From a checkpoint of a small mixture-of-experts model trained on Wikipedia.
Size: vocabulary 4096, 32.3M parameters.
Below are experts of layer 3 (counted from 0) of a mixture-of-experts language model. Rows are named router (the router's row for the expert) and show model dimensions 64-127. Each number is 128 + 24 x the weight over its row's rms, rounded and kept within 0 to 255.
After each expert's rows: a language model's description of what the expert responds to. This comes from a sample of Wikipedia text that the model never trained on.

# expert 33
router [104 141  93 101 116 112 145 132 154 159  95 103  97 121 100 164 144 145 121 138 110 111 162 131 171  96 116 122 151 118 112 115 140 153 149 139 103 105  85 112  96 133 106 101  87 103 134  99 107  99 121  76 141 140 139 107 167 149 116 109 118 132  96 135]
It responds to: Quantity and order words like first, most, some, two, several, superlative -est endings in oldest and strongest, plus "a" and "of".

# expert 16
router [105 131 110 155 125 202  81 139 127 112  83 107 105 108 111 182 140 168 127 135 119 161 106 124 140 128  83 182 127 151 128 150 159 132 137 109 141 142 137 104 123  86 136 112 126 108 116 122 112 104 115 140 102 145 153 148 131 119 114 107 148 101 145 118]
It responds to: Month names, titles like President and Candidate, kinship words like wife and brother, hyphens in ISBNs, and inner name pieces like Leuven.

# expert 7
router [ 82 135 127 156 143 169 105 134 110 152 112 129 119 132 110 131 148 142 147 163 135 135 115 132 123 127 110 116 143 174 129 124 120 117 142 111 178  93 155  84 148  98 147  93 139  83 121 104 115 145  85  98  79 152 131 176 145 137 113  95 121  90 154 108]
It responds to: Final pieces of proper names and foreign words, such as -le in Kunsthalle, -er, -ian, -ec, -ski, often before commas or parentheses.

# expert 13
router [135 122 125 110 149 157  84 126  92 152 136 138 118 173 143 166  93 113 126 150 115 124 132 120 169 113 125 143 117 120 126  99 111 107 151 177 116 111 138 106 130 104 159 121 155  96 159 118  81  95 133 138 132  93 149 156 139 158 182 153 108 121 163 147]
It responds to: Short inner syllables of names and rare words after a capital letter, such as aw in yawl, ob in jobs, ab in Ahmedabad.

# expert 21
router [105 133 121 127 115 198  72 145 133 110  97 111 114 111 124 173 152 168 124 138 113 153 111 133 149 126  85 151 129 141 135 124 149 116 150 104 147 137 137 112 135  83 144 113 114 112 106 115  98 100  94 126  94 131 157 143 138 117 123  95 138  90 138 115]
It responds to: Common first names such as John, George and Laura, plus United, US and San, and pieces inside proper names.

# expert 19
router [135 146 122 103 112 153 139 147 126 133 154 128 119 178 150 151 113 190 158 112 118 128 113 144 146 141 113 107 135  99 103 119 111 117 111 153 167 145 115  87 138 172 131 104 113 110 141 127 153 170 128  95 128 103 144 120  89 115 105 174 115 135 153 129]
It responds to: Final pieces of names, titles and abbreviations, such as the t in Sgt and Ltd, plus -er, -ay, -art, and words like King, Henry.

# expert 9
router [107 142 112 160 130 196  74 136 131 110  81 117 136 113 105 170 137 165 126 128 107 160 111 138 131 142  82 187 126 167 158 123 154 146 136 124 153 152 143 117 129  93 130 107 130 120 129 116 102 101 119 115 110 133 136 148 112 109 128 101 122  99 136 123]
It responds to: Mostly "the", "its", hyphens, em dashes and digits at the start of table cells, plus mid-word pieces in rare names.

# expert 37
router [116 135 110 140 135 191  71 148 122 110  87 107 129 110 116 170 129 173 118 124 109 175 111 123 140 137  96 185 116 160 143 134 160 141 140 115 147 137 133 126 131  79 142 106 128 126 120 127 110  98  96 125  98 139 145 149 128 109 125 107 132  89 137 122]
It responds to: Commas ending a clause before "and", "but" or "which", plus colons, section heading markers, list dashes and ampersands in abbreviations.

# expert 35
router [123 133 104 159 123 185  64 136 121 112  78 100 132 109 116 189 147 174 128 127 111 161 105 131 129 129  86 181 119 165 137 135 155 133 144 118 143 140 137 101 127  83 141 116 137 115 119 120 114  94 111 147  98 140 144 150 122 119 117 106 123 105 147 123]
It responds to: Numbers and month names in tables and dates, such as 15, 16, September, plus prepositions in, and, via, and mid-word pieces like ben, Nep.

# expert 11
router [124 134 102 164 129 181  66 130 119 122  75 123 127 113 127 172 120 159 132 112 115 158  95 130 138 133  83 193 122 153 141 122 153 135 134 106 149 142 145 114 134  94 146 110 128 112 124 114  99  81 103 139 113 134 141 159 125 112 132 114 122  93 138 124]
It responds to: Uppercase country-code pieces in sports tables (BRA, RUS, FRA), and function words such as of, by, with, before, after.

# expert 3
router [108 132 118 144 127 199  67 121 122 103  84 108 124 122 124 169 138 163 125 124 108 172 124 120 148 139  97 191 122 160 138 134 163 133 127 109 142 163 143 109 128  70 131  99 114 122 117 131  94  98 109 136  99 148 148 156 118 121 128 111 122  97 149 121]
It responds to: Line-initial dashes in infobox or credit lists, table cell bars in results and election tables, and word-initial pieces like Ch, St, loy.

# expert 34
router [133 130 119 154 118 191  79 141 131 120  71 114 116 106 112 165 130 164 109 124 119 173 115 141 149 127  93 165 129 154 146 122 142 125 120  97 158 131 143 129 118  79 122 132 138  98 132 117 123  76 102 127 124 123 137 146 114 110 130  97 116  86 141 108]
It responds to: Table pipes between numeric cells, newlines after titles, and the piece "re" inside words, e.g. Comp|re|hensive, The|re, You'|re.

# expert 15
router [113 123 121 145 119 194  99 133 122 120  65 120 118 113 105 156 133 165 119 132 116 164 105 132 154 137  85 194 132 158 135 138 161 143 137 111 135 149 137 120 128  82 125 114 133 130 122 128  95  84 109 141 102 139 149 143 123 114 129  99 135  93 153 117]
It responds to: Ordinal and ranking adjectives after the, such as first, second, last, largest, plus capital first letters of names like K, B, Fitz.

# expert 5
router [117 130 115 160 127 195  67 136 108 116  89  99 130 113 115 170 145 172 127 117 114 165 110 121 142 121 101 183 128 168 135 125 172 140 135 100 145 147 131 121 130  91 137 108 126 102 120 121 104  93 113 132  96 140 145 146 126 118 135  93 131  86 144 120]
It responds to: Table cell pipes and separators in results tables, plus relational words like to, towards, between, against, and dashes in lists.

# expert 17
router [112 128 124 139 122 204  43 133 115 109  82 119 120 114 117 168 135 160 118 125 127 175 122 127 145 142  79 182 121 182 133 132 165 131 138 114 143 143 144 119 128  84 130 114 117 110 114 125 103 111 106 110  94 133 148 149 123 122 126 107 134  94 146 124]
It responds to: First pieces of words split after a capital or space, like Ch+ancellor, W+heel, Rec+eiving, plus "It", "the" and == heading marks.

# expert 38
router [118 130 106 145 125 202  63 129 130 119  81 116 124 124 117 172 130 195 114 121 112 163 103 127 144 139 106 190 119 161 137 118 174 137 146 118 156 146 136 121 125  84 117 114 122 120 115 117 108 114  97 148 106 141 132 128 142 106 121 115 142  94 142 113]
It responds to: Function words after verbs: to, his, her, him, they, not, of, e.g. struggled to impress, on her return.

# expert 12
router [115 122 110 147 129 196  72 136 133 118  85 103 126 119 117 173 136 163 122 122 115 162 118 131 146 127  89 176 122 169 139 123 159 144 137 114 153 138 135 120 125  81 151 110 131 115 127 128 109  81 103 117 100 146 152 148 117 118 131  84 125  96 141 117]
It responds to: Second pieces of words after an opening fragment, as in Shivalik, Nashville, damage, plus f, with, and heading markers.

# expert 26
router [120 133 124 152 127 187  68 133 122 116  82 103 127 105 117 168 138 152 138 136 126 164 112 132 146 126  90 173 124 187 134 140 153 130 143  95 133 148 122 121 129  73 136 112 131 119 122 121 108  94 117 127 108 142 141 160 120 120 125  89 133 111 136 144]
It responds to: Middle pieces of names and words following an opening fragment, such as St|u|art, M|am|ontov, T|up|ac, plus the word including.